Weights of a small mixture-of-experts language model, trained from scratch on English Wikipedia.
Size: vocabulary 32000, 61.6M parameters.
Experts: 24 experts in each of 9 layers, 128 ReGLU neurons an expert, 2 picks a token, a softmax router.
Training: a variant of Muon for the experts, 4647 steps.
Below are experts of layer 2 (counted from 0) of a mixture-of-experts language model. Rows are named router (the router's row for the expert) and show model dimensions 96-191. Each number is 500 + 50 x the weight over its row's rms, rounded and kept within 0 to 999. Numbers have three digits each.
After each expert's rows: a language model's description of what the expert responds to; "mostly gets" lists some tokens that are sent to it at least half of the time. This comes from a sample of Wikipedia text that the model never trained on.

# expert 11
router:441528445475459462530569533526441524584487471498535452421507498476496434549470532444524510467493514617542472427527562409483522432421550424431566489446373565435435466520465484518487479475476506534465537459541506407510546491479525518385446515431407524498461468499474390590567528530567363538
Description: Quantity words like not, both, many, several, some, plus digits in tables and years, and word pieces after a split-off capital T.
mostly gets: " not", " both", " many", " later", " these", " several"

# expert 2
router:547505480475479604494555584469587503483502495592555482504543487468496453496566638461527474584424517540457570493468495563520492567558461435534430451399452430526451410561551452491563536383460545435511537462445441468374523448481501490495418535474567490503417458547492473461466458469480474516
Description: Word pieces inside foreign personal and place names in lists and tables, such as Maj-a, Kaz-inc-barcikai, Pella-di; also the words for and at.
mostly gets: " at", " for", "na", "o", "ley", "i"

# expert 1
router:432461478503455467462408518557528504561448444500465513497561513509428441515451503417460509376476533518513513548528549448469483545536529453601562553536535502462498548480556484445533474474559480486441421516457403459457478475464458455469529569448472520514516459574430467463470508609449512569
Description: Determiners opening a noun phrase, mostly the, a, an, his, their, and possessive 's after a name, as in the age of, a score.
mostly gets: " the", " a", " The", " his", " an", " their"

# expert 5
router:500499482530453417474464466427547466425546512416578511544512596474522537518479540468497380427495484548492448526457571494562535513502452409382516490470442410429526458557436493547494519505496534479520462545474506531573538491522540460496458484568602494516545506562454459581576534462434488517
Description: Single capital letters and pieces inside acronyms and abbreviations, such as NFB, BDNF, U.S., CVIC, and W or L in standings tables.
mostly gets: "S", " P", " I", " U", "F", " N"

# expert 18
router:542503403493402524437602515450547468528547458517512545534500513510482482456502354535515555557494386540543506473556428433499456578502487444519556483535477547501563502426486492511444580433549471561523537567523438567549502513437459518467521493454505371505520554544550499489447401545555512511
Description: Plural or possessive s and other short word pieces inside words, such as microelectronic-s, city's, and fragments of foreign or scientific names.
mostly gets: "es", " re", " well", "y", " West", "s"

# expert 16
router:550465482449506505464426493560540564515545536443447406513475459412654485571527524540462487422534438477521447629529497556418431432527460518453515441536475477511452508421406529427512537517521493470471497477459473487587399523396479398477525384497464473396521521447420455526426577510414457396
Description: The infinitive to after verbs like chose, line breaks after headings, opening parentheses and quotation marks, and modals would, can, will.
mostly gets: " \"", " to", "\"", " would", " (", " also"

# expert 17
router:565587550601480529494498520442483531397539527503590488520551498490473493467455460570498528616555498454500462537467581461652393494501431546624478534667563488557486497490541468511470486513480427477487400500476593487398518382408526434493515422490503510562533474604446531493593478470501511507
Description: Subject pronouns and linking verbs like It, he, was, is, were, who, often opening village descriptions, plus list dashes and coordinate degrees.
mostly gets: " was", " he", " He", " It", " it", " were"

# expert 6
router:544482474436508620479501509562571503613421508510464489466502390456519504502551505495501520504390497501415668680499541528500487556533555508453522493498483489484515525552530549497561447480525466550458552510488484458519534553512548481519429589567482520428413473406413531472500539494481536504
Description: Colons, hyphens, dashes, closing parentheses and semicolons that open or separate list items, especially a colon after included, or bullet hyphens.
mostly gets: ":", ")", "=", ");", "),", "):"